From a checkpoint of a small mixture-of-experts model trained on Wikipedia.
Size: 8 layers, 31M parameters.
Experts: 80 experts in each of 4 layers, 128 SwiGLU neurons an expert, a sigmoid router.
Below are experts of layer 5 (counted from 0) of a mixture-of-experts language model. Rows are named router (the router's row for the expert) and show model dimensions 0-191. Each number is 500 + 25 x the weight over its row's rms, rounded and kept within 0 to 999. Numbers have three digits each.
Before each expert's rows: "mostly gets" lists some tokens that are sent to it at least half of the time. This comes from a sample of Wikipedia text that the model never trained on.

# expert 77
mostly gets: " Cup", " football", " television", " league", " Championship", " guitar"
router:486481477479537531497547478501508526459529474541510511518438491474535509536466449532533527556503502467503541500532469477459510476495531495490504492493497520496513495507501505537469487491505475481527498520485512517495470510527486498504517462488464514526527481533484493542476517511519494517475513529499505550502454491477495473528539498504500508477457486530470515513468514487520515531475461501560509527525487467524513480445466480489496530505500502536536458455571492459471523503528532472509486517483483465523527527505492484527508520494481475494515497541493554486508503511487483518

# expert 25
mostly gets: ":", "):", " And", " :", ".:", " consists"
router:530496508508479524465536483505511514503497482530518505518468461475551483549482449530514519553479503526474541517503448476502519456517511446489498499467505518509480477516480509540479461503448512490497489503480495535487447506506484476502485463498485536463495523497485492495470510529506504502472516556512495474514460463475477501522489514485473483492481471502470530481477546498525568522479476485501457531530479520528514505476495457538502557534497469538512528506540511474499527512515521535483506468478482479481520516506509504494504519508526453509530523512518514510501508568518490510

# expert 11
mostly gets: "10", "28", "27", " nine", "29", "11"
router:519474463501502486481518518489512528491530478529490510572482461484553495542509461519490491523492519455457556510509469455455515481466516496502512490486526535508483514528512514535474479500497507503516489527477509542519479509488488476519490436486451499434526529544499492503486515515516502520493529493543515535515464496499509493558517497486499484514482473491492509468518547464508562532461477461523495495557501505520470467495472494506503515497478480543542498509527497474457511513521510480478475491475475494488524506499504484493510538505498471496527515535498495498504507499534430493

# expert 42
mostly gets: ".", "\".", " .", ").", ".\"", ".”"
router:528483489504479512457518488491540533527543480479509472550462498497543520524502430538521513518491511516467528523508475462457507481480505476502503510486538552505487493533498482519501503504472490496538516515489510500460473512503485520503493483496468493476523566542478491505505505544487487531491505519502482528491513473495516466515495545502500501503452466501473495512468546457531515500472489478519487510515501491521474496457468508524512580528481518487560480463556505465458526491514508550479450474480500493476517539493507473502510534490495493496493518529488529516509511505535474471

# expert 2
mostly gets: " New", "New", " to", " &", " towards", " toward"
router:524474479486512494454537499485538543480558461508526485518475464484535513557508445511523500537471518460473493501524486489468503498515522478484517486467492520530484523525498452515492477484473517525513498519474505552479508488492499501535453437496459520508530537555486481480494510497508506511488535517482486520508489496477472479537479514507503522488458461498496519522502521481533516506458484499533479519537529527551516490499487477532510550506479468532541470481527471498459515532509507541466455529483490481519523487507512523493518508519485492500532517525484512529511497497530436485

# expert 70
mostly gets: "″W", " land", "°W", "°E", "″E", " Animalia"
router:519462502487504548462535513513512513480531504564522486526460488485541499514493406495519538530480497479473508488539466456470494456501529488493512500488496514490497485485494491537460474512468473504533522520460518534477491489551467500514500477460495525502543505540501472516493524530497509543509501505493463545540473486483500498519512512505507496495464514499471478504481536475530516509463469463540501490570527489518470499492477512527488521513459512540502489487560492481501523536508497477484497510485513467535511494461540520523500498490502499534521496534493554491509502482502473491

# expert 13
mostly gets: "==", "===", "°", "′", "====", "oc"
router:537463497483524509428536499516521518484506498574494478539485469508522520546464474514528471490477493499467513522518452451484514490530499495534528485471514554503493450525493442498474495504489517484513498520489507506506506496477493501500495472491460526496523504540477478527487529493487515558496509531512487512502500459485497487549504524491517489474496445517480527484481522438506515510432503505529490503534533500530495495460472474513477519494486521519516493512540478523488525505490522476474472471463489468479546506459502482489538509495531475521491510531491539503510513484549476514

# expert 53
mostly gets: "In", " In", " in", " during", " inter", " During"
router:539449498481474490449531514502546527486515464537502488544485444485522529521497447504553485521484538468509511515486465468464500503455523482501526516456503532481480456518529514521477473500474509513491504512490526537506497490529465530515474465482473529460531530521483503518485523496521524490488509552495465503516496477465476485549463546485468500465512477507531528487475499461525523534426502502521507501517478493537546491498487500506488530540502490509536521473510493469480512501512508489498485530455482475505527487528499516507533518526536504480504496517511519506507489533536461500

# expert 37
mostly gets: " which", " that", " when", " where", " −", " +"
router:541472504515496516464526469497520511507535446499525507508488490525508521531516445479536528539497527499479518489502479445455535505451496481492502526457533534502491463508503482514484457512487511499502494522486515505457487516475488462494497435499496526445505531535497519551472518532477515536479505501496522508523494484501476483544487508511521510502477474536515523470492533475550538523484514469502470527535480511527507481430461499487503500506488476498505493460566473471482531476507505512481499490483494480504506530443528491516529498497543483524527481521511498496480463482510448502

# expert 66
mostly gets: " part", " re", " co", " non", " north", " south"
router:498488478491523503477516505488512514472552509549497496532464471477523492507473444525496540512501533467502534519501469460437500499514498479523555490452518511489473453515477468529500473491499492475491516524496518526494461494536469498530464469481493540513551497544506496548493512533484513532496472487488479496513460433505485506526479501496502473513506463511493548497499545502507522534441471501503515493547487513515477472476499462468460516531501481531521490467533499510513532529524544468496510494488517494511496512483508504490487530528539458459521497540481526489532507510508471515

# expert 15
mostly gets: " National", " Republican", " British", " Spanish", " Chinese", " Indian"
router:510497491509514535477555483518499498502515487544509481530454481486560491544483467525510504522464507485430524514540499501451500472511528494519540502496520538528498502502498502524464476493489507511524494546436503518523471512533510485476469460480465548454547528553511487519487513518495520497483478512499473518491505456524499475497478512519508506520469481534508504497463506476507521506505464478525489508525489516573490474464473488528497529503496484545548481467533530481460530546516495487477499507461484490502509509439506489491526509511527496500519506544508532530513508487516502478

# expert 49
mostly gets: "),", ",", "\",", ".,", "',", ",\""
router:515466480480519497469572472508489513502528478498496498525471476503547520498506484504521522542491518427451539495500457447461534470522523488465523465465526510485495485505485475529493486498453493538494492510482517515526482519541493476492486454510479546476515505528483495555489520518475475544491485511513524517515478473511469474523504529495473535481488450493471489497456529514524530547452500509527514509509496491521479478448469496495493527515520497510528513492557502483502532530501510546479494506457478455485521539492505478501492501511512488496514479514486521512503500536524444514

# expert 65
mostly gets: "–present", "09", "08", "04", "07", "03"
router:507479500491509499434546474518512557498516476527522485542437486469545508519501464500533501533470501484498521505505507463463485472491510493545518501453540531519495508532514496520476481493503497517519492531472509527509485530500493468468522468466456506482532502535494494488493539478492501533484477514481490525500487504506480462541484527483492511486474468517485504471476525459533535521471460519497464523573471489536509503490454500518509478512500500528502476472543487459486496522505523488484499498476498475491549522481519489497498538488554497495553504539490508516480499492545434493

# expert 64
mostly gets: " MPC", " Royal", " ITA", "-STARRS", " Apps", " Haleakala"
router:524495481495515545461547488513486503467503479522508495525443449489558513533497448512508483502470538500499536486536472443483507503501533504503494499494514536511489484522481512533456468492477507501549492507456492517500509489526448477511480454494461566509512542548498476518466527492513508502481514524485488519514449492488512489534493523498481474496459473516486491502477493454533512481468487488524483495552480479522492492435456508503523531511494489517533465469563494472481519484496486476484494505469498470514547515471532497537513522492504474484513477523494519492500530521512481513

# expert 71
mostly gets: " he", " she", " She", " John", " He", " William"
router:532462477508513506459543488516515535476541476499490480555469442480538534519489446507493509463488500475489467502498469497488497479502510472478525509487538503526486508509463503528470466514470524466547522507456500522533486496521499512492482472512466551474527541553509502483473517542490500487515477496514473543524454496505491463503512559499508526499468464521509531491501510499512542492462481499491477521528502501522466470443454512523498549496500515506530494489542520439457521510498479495497487470481510480499507491469527514501535509499494467504525516504527543503497518506492450483

# expert 12
mostly gets: " MPC", " ·", " Lemmon", " Haleakala", " Spacewatch", " TBD"
router:512477492483479505489540493499500520454513491521505502521481452462529509526494454518490501519488539478457537505514461490447495495515517471507485492497537562514495466511492495515478488490468497501498492519459507517489489504493445498488497446486448547477513551553510471505497499520517518541479523505510523521514463468450494498549503527510489498490494465499512490466469510440525524511482490481547498508572504490534500500472481456494537519530495498544536497471524486493476531527519512506466475479472461493497514530476519503498509503508538468486528494551481527501484487527513447515

# expert 30
mostly gets: "19", " Binomial", "18", "See", " ratings"
router:515484466503493497492573491535508545480527457564511491576448475471532512511507462515491482488474490435472540515495478479449515463490498505491534522482543558501477501529503462513480465490477495491512510526467528547488451497540487492491483457480483510480528541526492496548501523522493515515474534535535501535499465480472472497536479525501508502477479488511498505480474528477499513511468506514520476531566485508528486463501491495518475514513485530519523485487526458468518519500489511511465480479506496503504531507488487497498519504525492471495527495534502497488522494515515463484

# expert 38
mostly gets: " the", "The", " The", " their", " its", " his"
router:533467483498487514466546494515513525499504502559500469500448490492491542541460512508517505516478513449484526497517472507501514481503519466493522502489516587508474506519489474550455471503449511511499500527491505525497490495507489525512464506490487554470516558524486480533511507495514504532477514530497481550509474494522470474533511544494506484509481471507481486491494537461530551536433497490539466498493480510533484486465482515530517515494473474533537493464547476475476531548521500503480479484508528478500508520469508543516534520507508490489496493534518534491493511530516512490

# expert 69
mostly gets: " this", " This", " same", "This", " These", " It"
router:527470488496490540485558495530510551478515470550489474506475468515510521521474473511517507542480511468476515509516468507463476498511522477482500530477499545530460496498507486546458473525471505506487516528490501543497508516482496489524461498486497545461536535534511474517453517536483505515503507531526492532496473484493502477515507554487523505479493467503449533490486534495544524521479479492516453511516500490540509475436485502483510521502478513512525479467555450471446547531510505527489480492481487482500506545439503516497519496501520493503506493545493534476509485515513481485

# expert 9
mostly gets: "ena", "é", " la", "ona", "ella", "ás"
router:519464484486511484468547485512520521456516484520486467543492475452527496522516445482500524487508489498444510493500470487473496482533527463498515508486518569507478539517473493534461485469479518511519499521473491530499474509536474521516488488506479518515530531552503492537480536506516497482493532483489504549491464446489501480517512531483514480453491457502481535501464489469493538514443475482479520508592502494555504482456468498478499516507476508495516486458528518455505513509496512486468493494466528501490501529484524524490506523497498482524494504504517518496489502533492441504

# expert 63
mostly gets: " –", "ob", " -", "ct", "died", " ~"
router:547515486513497525482553510503518526478523491478481492550458475475480483557505457510515495542476549497474551472525460489462509489530528482517538493479496530515466514499492436514474478504471523513527491522479498532477458513512501514527486437477470516454529533504492506517479539510483510534498503524513540514520505472515497487550509528495492517466461483493513506477479531496501534529487496528516461503540504480516513494484484470495490500507510501511530507464552492428465531519479516527469524484499494479495521534498505489502525531491527480492561504513482541510510489489514462477

# expert 58
mostly gets: " d", " n", "t", "d", "p", "n"
router:522490483487490510456557498511547551519493492501515481487457478456526522519481448481532505529474513452473556525464464463454541507493538459513534475498505558517489484491528482523472460515496514538510479512449504511495506483505510526500456483477495526499526583575477503525476530501471513490501499538517518530496492476486502469522488537503496530503460493491460502476479524453555509518479484502524505500533492521515481492491484498495512512539513481524508503486538519511466521515516495498447509483467469477492520512475501481484490497510523483500507490514491514491518503503523467502

# expert 33
mostly gets: " Championships", " Records", " History", " Association", "ics", " Arts"
router:514476494487507484479544501502528516467526493525504481524436482486566502527491447482517506521496477498486533462540471493474503470484531471518512461485492528516487522499506466550452486487487502527539491529498505538501481537553484521513492442464468520517513484531488504492488507508507533506506522548542512519511436486468497462546468531505507479494428500516489491486451528461504502520465495488516478510545519499521495500485472496501520510506508494505525499471518476461498523493498525466482482485479476473520517527495499487522554481511525469526542499527475557518510497528500490503

# expert 6
mostly gets: " not", " would", " then", " him", " can", " well"
router:535493477491497485487538478509544528510536494514490475497479487457522495536481422528502514516495500477497530516526466508510485472515516490510531521494519525518478524518458470554499465512490529494508497521476502546486488530513495453509457471500470524478544541524511486527489505529499517522499499454529453551495488492448494502501478505494475492477486462490486481458485511490498520481489505500539483491546499505556490478465456445512512519526515492507542502472530514449488537482530535505471456463522457494507502493503543520504503494521512476506544485490492523514464509545532464485

# expert 56
mostly gets: "\n", ".\n", "==\n\n", "===\n", ")\n", "===\n\n"
router:530483488516475519429550485500533506460560467544506499576428451448523499508466496499505550505483478496489541507484477484464495484494505452495524471489516524520505500491502507494472455513493505506488507532447507529491478520511505480490468442468503516478527522534504500536480505527481502521509502517540489510500487485497519452536494536494489478511476463530501493473473522495524523513459509475523480512535503527523531469476474470490478519518503518509500505485559493483490543495507505478486488474462526478502493508481505493510488541495551471492475491512499547479482528495491485516

# expert 50
mostly gets: "American", "idae", "в", "ي", " FIFA", "د"
router:535454497492488537472555486494497527467498507552487504536472485480565506508504430503512519513497507482458535498510435461469510437479523481536512472486522509538490483496483500549462466492471486502520469542461500511480477507537478467495505470476452515494486520527517481526498528524478497516507506514504494541495465474494488463543501555502507503483492478516454495510484513460518510531450465500500464509532518504508483500472483479527493524485492502504530503450553509449457540496503505484496509483457482479497543509472491505520505520518527487508508507534513498499496492486511501500

# expert 31
mostly gets: " was", " had", " have", " been", " has", " were"
router:544482483497493512442551481489505515511532488506499477490474470484519497516487457501516508507462532484523534524525464482495516460531511486519533506497521567470473488508470478527462454521470506498532520518458511529501472507508489467511477480535497525469525499534502474535484509547531521529471508484551498534526481496494490510549490536504517497481484461517473484490478525475508519553466485531515487504570485469525482490462459498524487495540514504509489519484517526441470540496481507514470461487477512443484528542505514503502499499496505480492536516509511541509475497515518489465

# expert 45
mostly gets: " k", "k", " disc", " Sk", " Result", " sk"
router:499500488486481538469552490508515519515530483567517485519474483458513517537487458514521539541492509504504501485538463462463544464541513477517531516464526519496489512486508461563463499507489505511499490520462519535487468446511510482498503422504475544496504514508501473503518528511476475483500514527531463508480485507461499484520515545493474495465506471504454531493495501472524529491475511489573495515546481498532507479454471505489510541508509518514511501492543472497523535506511523485485524511498517500493502553494509466503485502517543479481531489512527516534506509484531475525

# expert 23
mostly gets: " inst", "pl", "ogn", "usc", "rig", "apt"
router:480500470503490525457529489504481530503516506525508487571484482524541504549501466526545539536491529494513515507495469485473520482472512458521528488488520545489465456498493484556491459515478493525499508480467525518519461503506508500512483481502482535446546505545480470504494536522508499502489521550533470530526509502496492505525463514496499524509475441505444491514493501474499533522449512494541459515551468484514488457512486490502492513504489490529554508493536496466478536519496517501453469491497472501486497514457500494509547511498512472510512527531539524485485519497528468484

# expert 61
mostly gets: " public", " local", " large", " different", " general", " many"
router:514482473468503513493535474508494513466536484591508496507463472475535506532509484505518515541485502454477530521533477494455500468500501493505531493471491515491508473490484511533473476490511501517519486528478489508508501481520478545501467473463455531473535525510490497547500530506485529546480508498493484549511473491512517474526532512489511542458490483530491504503500508474484517515487491480548477502522481484509489483469469501484509576496475504527556492464523495465464506511523522485478497533501482478502518548469523498509521540508516454527494486581475550525509510477518492516

# expert 74
mostly gets: "20", " LW", " COVID", "Career", " Loss"
router:523470496465484499449564513529532548492556474557489483551465495463540515517495452499536484528479496487516522524504477486468517478513501466466509490489514545501463496509499488532480462469478488499518485513502511539531481488526493508486510468481454498474542525524482504538475525490491522539499507512495476521517480476481490484543485542492521511540511470494482509488484524461514532518474504487531490540553494508525497479455457510482497502520496503504513486479563468474443534531487517516486462498476493488522537535481478492506497488496523461489513517538495505470505507527512472474

# expert 48
mostly gets: " an", "ing", "ating", "An", "aking", " writing"
router:508475493517484510468545490505519527469515488564502509482477466456529524557482458495508529507513499490495551488522472490491502465485509490507533485493478525503464487545471503512429463512480500546497507519484513545485485493504513476528485510541496532468521531519501501505495527503519493548495503533505486513490469517489504484533480581515481516490448474536500471489469520505529531521479465489510470502526489525500473532473476482511525553517465499540519473460525465478471529533525498477463514448493511473503514545499490499498506514504482498481499488560498497502496508490513446478

# expert 40
mostly gets: " two", " three", " all", " one", " some", " four"
router:547484478506481481478568495492522517478502479584480497499462464510520533540493453522519501541512508453482528485483497491465514494495499476495538497503540557519461484494487501531488476511502489493524492509477534524495518515509488525487478440511477547470527548529500481510457488491519519524488517507533482498489469471504501474531527495500477508479485491493506487470489534508523561519466480484537499508506467509542487471446445488516506559523483511542550495496541470513470519475488532490492495493487468467503503490466490493510533533512511469493513524542494487520491484514504478496

# expert 28
mostly gets: " cl", " make", " continued", " develop", " able", " changed"
router:550490463488484540490551477488497531480508492550483508504479449475508499520442458510528534535488486472497534514500463438468485473488523484510492501479496534500478505530507472509496459496463482506491492524494514545532496516527500529495477478517470528480523538532504501566487522505526504573513515506510475526517467506466517484517508516510497522472473483518492510478466504446492502499473481505528469507537495515534487493463461478518471556526465484528515491454529459452509525504540526528470492498473479473501493513467543481492511511511500473513536494483494498514494491495507476536

# expert 21
mostly gets: " games", " year", " children", " players", " members", " areas"
router:534481476490518510456556493509531516486511484556488462514420519481554510518484455504529508503484476481504529494533440490470492471474532491504526489473528529532473511484491490556494490503494513508526479515491514510477449510515474492513511419486472528511538494525505507510470517501500498548502531535524508551502449495467489503542519504492507500488459493507495501468479535451510488505469486463551480510508504521535479474461486477491512521507505517528491473461527480474489528517499515470491478492466473506521510533466482472494506474518528461511520515535501537494501511498504471498

# expert 34
mostly gets: " con", " Pre", " pre", " trans", " Fre", " ob"
router:513471476498508543479510506498504512489481480537489490536494488506503521509459437506500509507503461460511520517514465476467524450486491467499505500457526547490472505516499495519481460480461513480517526532487518528477478483539486491517476479481460530500519564525473481545463508515537503501490510510511508513561483479499474509511499504493464488487471506502487535508496506458496541536462515475514496497547510519528505493474485491540495502520466478522540470446560528442492506485495514468500443486481483521503490504468533507527536505523492468479520516531514522474521492506518423504

# expert 57
mostly gets: "y", "hy", "ow", "row", " Sy", "iy"
router:544489500486523493457569492506519528454520449518496483520491471492501527532493471504505500544518490455455528495506439493485535466515525480489506509494527562505468506529479463503462461508464544495518487526468499534477480505532470444501479463483484537509504534547469481512470515500486526520530499536521501502529470489490459474549476513515496525491510473515461487486492547541528526497476512492535509495535494507525504519493478487512529548540489505510528506483543502482477546524482493481505505462506479476493508532494521488527521507515544463518514496540499524498497488508500490513

# expert 67
mostly gets: ".\n\n", ".\"\n\n", "\".\n\n", ").\n\n", "if", " buried"
router:492496469491524542466543500508481501465520475548492494544450484483501543578499483502538478540472506471487531504522433495475525477474495502509523525480485506479510486522527471490488445471481495523521495536463510523481443472517500483535466472502490512459530544498485506503490517515504530526491501508512527493492513471509504490536476504489495506482506464521449519480467483429504512503462509526472491487530510501515472500491488481491522509525482491516526509483522503447443512500524494530497495498486515482472537549458515465497506525485498451495521487535491528515507488529504448496

# expert 24
mostly gets: "–", " \"", "/", " '", "_", " ["
router:514478476504506497469524502500513511517517458539470482537426473479555510496515471515518519520478472444484535514534477466470527496518530476496532528489496522505467484536523492485460451518483537517507488507488524538490424498508481497495520454500498540449546562531489472512515524534499491517524503537523474524493488468468479482518485556493489499500460478491515527478461493479517509522473464478494503501524505506508500496457494485486516514503522498531550476486504496476456535498493522524447489471515490467510498499473492481513504534518510484498510476498523547507519508500547479514

# expert 79
mostly gets: " (", "(", " (\"", " (#", " (−", "^{("
router:532467499518461515464548486512506557475513491538492491539488467451515512514481498502510519497522516483487526508536470456475509461511510521507484477489483533505496455515499477517495481510470521496499492510462490524483499477557483479503501422483465513475520519563503498518474517514492492567514517517520523532511453465512497478539443528487504499445469461534462511481487516472535492517460485506516474512495492505525480487451483475501508533518473478515492461481537505455472531527523490507458485499509460477497503515494520520514519492500530468497520518528517534498466492484500458495

# expert 19
mostly gets: " out", "-s", " \\", " up", " un", " back"
router:522504481499504462453523529477539527488533472530487495537480483470545519529474429525517511493481508515530520524518456479454509477489517446537517493486512571496485502521533464511462490499453504532510492544503517528488484503533497482519496472487492509492545513497490491476520526493541488545504488515511493520514491457464506492536475518510477497493491456515514514462459527447519522512444511480520503496550508525529520476486514475498481509486475463525527523477517463462495511521488487484468475479464497490490529556474500499501531507516464504503533494476518543515487527530511494506

# expert 72
mostly gets: " Man", " Be", "!", " Night", " Good", " God"
router:531498509495458526499554516518508527472508465512508498517464435472506525529482459518490529521512488494490511478537477472481509450492507498491524502478483545523486500517500492520455480494472503474548515529483525526472511532524497484517494465520468526485528523498487499509517513535471522498506503528523472540502441467523466468525496509492509476496476495536519512509481527480526517508460489514521492521561490488539477462453433498530495487530482506508537505459543459471495545493544530490483517473464502483514531511510510472528505511510517466524527492529485547502523503493543458524

# expert 47
mostly gets: "ñ", " Pic", " Lar", " Hav", " Lat", "err"
router:513514462504487524469548482522527535489521502527493488558489459483494494551501404500533513502483495460520515526500495462487519499521518511501510469479524574512480454501481516528468454491467504528513510506485504534474501499524496474479494487486471546486507522530513496505507518490528478503480547506494496534497482464493519481523471528495470505471476448507488496503455490452548500501447508479524484496570497477527462480468456531512471499494468472496517501477532508473500508507519515480479470469459470501483516509469524504499525484505521479494495503530516538480487502494528465485

# expert 18
mostly gets: " age", " fire", " war", " sea", " speed", " health"
router:540490505482528526492539503494528499456545468539505495505468479478540522510501450513537504534465472489493524485535442470452488456474505498482541493472535536495470475487487482535469473495494495473536524523478527506493485480535476477512492457454457542525510484536512497510487517496485493513508534532527483535506471502485478517541507509485506501490463500531487507507459505485520497505477468501523503523522506484508487472442498511496498525491468512515518500466577510461509540534513499470469528504482473502505531546477498492508522524503502480533508517565504556468519493502498474502

# expert 46
mostly gets: " California", " London", " Washington", "ville", "ford", "ić"
router:526450509522481507473562470513505512478493472503499501530505458475578511551485453514508499484472496491452493480509474465483506467488526496512531500496538520543513487504476497534455454483489498526546498543477497516519496496536478519507474476458458551503497509565497473517489507508492523491496509501506488520515457495505508475517497531492487499501481478531494488482475537491519539504462451502497480535552496491523470480476449480491496509503495528518516472464564494463472525509535490479491486473453518507506556529467516503519504520511527485498507482512515535521501473535498487497

# expert 35
mostly gets: " Animalia", "|", "=", "-", " •"
router:516473476499537554439549479519526516451521463508490498552475499501535537545495448495495518503486501489502530490511510483445522494495517506513544477485510513515474504473496477507467462517489493524490489524466521510484466466525479508533470501512484522466496533548473471524490518515503507508490524514548497493532491505521496490564476537478502475480471477498470539459481499476519534515481503473503479520558506496520496477456492520508504537514493486539567522494549490455463527525489525511469474497476495494507528528464497527536515506538486496515514484529502496509489475507533470492

# expert 75
mostly gets: " at", " of", " for", " Arthropoda", " representing", " from"
router:505470472495515522453538469505524495449520493498501492550472475484538521528481465518523518511491485483486521495477483490495526478482531497508528469486528524491497492493498469501481508504456515503535500531461512522472482512478482497493478427499517530454509518529487490495503493507527485505511539521468467485510481462496471502584530525497537513465487467533480500502473514489518543498454479514510488488520503489509520517476455457497520544531486503506526494479555505488444518491478496515438487485503468471511541530493509515509490489496489482519549541544506566481482495508510454477

# expert 39
mostly gets: "^{", " /", " U", "ä", "_{", "\\"
router:518500491528511505491543498509486528481499472566489521519496482464531506570497432536497516497454531489481568488548472479473546494525526473489491521481510532506477516526490508491451457490495517533487489520491511536468541511540501471506468445501480535472538559503499489502518522520488515508493516513495518519524505461485473489551522514488488484480477464475475491477472527437513514545484497524518483511529518523537494503470478487533506489513461493531508509464534486476499525524489491508510489505470495502483504514470501498494508525495524454476486503502534554516470516513508479493

# expert 32
mostly gets: " story", "uff", "uck", "″N", " port", " head"
router:511496469486499514452560493502508551510530515566475511536473472482567520527485459514510524512486508470504520462516448469478488482512512477447538492495505540489499474499501500520468499483501503460517470532502507516504450481501493483516508489486462516474503494512495507520464528524500488531493554533512478521506491467517526497531498504531498495513477458517472486504490515481532561523469469511540493486489511475517508491459491462521481505538460516521514500486534472455504542517537511511500508492494474487494541520459522509505529535507498466500543509508500569510477483535489452499

# expert 60
mostly gets: "\",", " are", " and", ",\"", ",", " is"
router:508467468518489505432579473508500507518530480499502476522448473476505522521490459528505537532501512478482539527492451461472520462515530473463536472493505520520476499486487489531503470506470502527500476528459524518470466509517510464515495455508483526477535503549495508525499507511489505540491481505548525547512472462500490477522484520483510507491486446495470520449466523487495527524457514479531470524506477494507521466471461498496482511523522492533504521472533513478498546515511517532491470510460484471474518530494504475491517522503518463492512536515504528514495507518527455518

# expert 5
mostly gets: " Hong", " Ak", "ō", " Raj", " Tak", " Yu"
router:508484504494489505449533490490508542477548496543509511545504486478490535524520420509489516480483480460488504486502442469460505484518549477485541496505507533515458485501466508531467466476474513488545517544477525510487492503529504496501467469474461525494509516553506490522502510496504523500494502533505468505500469494502514484533484516461487464498493506495494501477487528462525531512464494503506504497604489495535484475488476498508510506508470522491516471472558497494469532521519478463486490462481497483491536541494510518500501509495524508479512496525512560518499507500496441543

# expert 0
mostly gets: " S", " St", " T", " B", " b", "St"
router:522496473469495530484523491491522526520544468532512474569476469495526496553463471501497533528512476464498531515517485488493518475489540477525502488475546538501499504506503477533469476484441490492526499535461522514499478505520497512491465485497482511456504538554480476508524532513472487511508522521508497514480475482462507493499528537500507508506482465484474503483483510467508509542479485503554479504550487499507514454482488444522473486520495499513547513486512497492445548534502502510474445482498485465482545515495493478490498534514522504503542487530450549540509533486497485469

# expert 59
mostly gets: " r", "f", " ch", "Ch", " ar", "-l"
router:510477473533508474469535489486511513468510488495507505552517454521518496517479426515545539537479492449476523500515488473464518508484514501480529489501493515502520475509495471481510516518464505487492479509503523506501473512513470486495496491478455528479526521532472490507500523517484494521500488530508476495520475472495458507534472560509489502485456477555467492483492505468520537492463483483525502494525468523528503467459468479514511507507487454484526471453553489472456512524502501484483520499493449475507525566481493464502483527511531503507534523566475518540510485526500463456

# expert 8
mostly gets: "ung", "ș", "ss", "let", "ț", "oss"
router:469479498486482502476560496509508510478519499565499495557483465486493524570493393544522525521512516489491534459526457461505477490472522485517543474480501520505486471515502446553466481510483489504514501526457501529491481500518484470506497450516481513488530500543504480523501510494512507502530524528537478510510462455488521488501508532478519493483460462502509518497489508489541518551471476496514500516542502499483461507470476473471498524516503483504507474483563527472493550521519508504523514490503484481500507524481497511489525511483504517478537526482511483505482468497504497522

# expert 10
mostly gets: " used", " released", " made", " won", " found", " held"
router:513505504469481513465533488490508505454531481568479515496477494492523544542479446516564494506486505485523535538524473473483493474476503465520542510485502538478495473497513503522483450503515475560475506552486506533511487507545510488517460468511480505456511515513510504487503524508502530549465505511509499543502469463515497500521447541506488521479475465476484510488463523490499488487483481505484481485554500474531509491487480461499528529529452520535549500492532506446468504499523496525490468481490506466512513530451491485496473497514494484517503511540503523492508494502489449532

# expert 44
mostly gets: " million", "1", "2", "3", " billion", "4"
router:503480492493504502472543486489520523512521487565500494567478493430536520541448480538514501549493512494466525527493487475451510470477530498525521494470528572504483504506493490521442479516490502525502502514476508504488500490479463472515490466484478493450541536534496487493500513523504500532484494474524489524499465514500489495535529526508457493492472491526505476502483557492522536504476473482522515509558493507542511480493472457525496485501481493539544469485500525450475505519514514533454482494476495474496511531489506493523500501510506477478496526548522523485488493526507452487

# expert 55
mostly gets: " |", "|", "%;", "\":", ";"
router:493486471506496534461570488512488522483494478476495494578466481484531535530456467489551525525496479532510532502506470467473517491509509484519497476501508550483479539499475497533459475492485495493521491519479514543482483499496480505516488458498476535452507535514485488512518527489488492545478531513504503514517461447484484502560468526490462488484489477490459509485460497464501542495466476498534485495524480484512475497487476477513501504517489474506531479452567482462490539502527517499495507489486492471504523517459517531532519514515501485503523471557492501499510525517503440498

# expert 78
mostly gets: "om", "|---|---|---|\n", "com", "|---|---|---|---|---|\n", "|---|---|---|---|---|---|\n", "|---|---|---|---|\n"
router:523469477485494504477528453514542509481575481555501508536472476517527548552481458525509490517487498484478506472524476503480490446502518502512501487463547509518511474525508444497506441504452507514518521499492528522486469510552491538504469500491478503486514514554460487524457493504487515516507511500532469523503475504483494482551514540505484501491478460498508505490489498484541504512464519485499496498549503508515512478483483491517520536502483494541524465459564508473446520510487495509474444478495508493498522527468492503524504486490551490494507483523503540500490498527519460477

# expert 16
mostly gets: " Col", "See", " Bur", " McC", " Corn", " Fair"
router:484481454476484538489533523497489529461499500556498478529476466485494521510497429536500484504472507457526528496520469450505519473526509495490496472501519555511503475525497516519466467498467501505531514527500518522428501513505505482505478483475456526485492496498499492479469518483516532507453505531516470526514475465490509486512462504453509532483466438495501547495494534481525551510469488477524477496551500496497492462466471480503509472520472478500519492485539470464490509503524520526465487523461485500512514476502529498507528522504518491492550527528490566499501496511523454491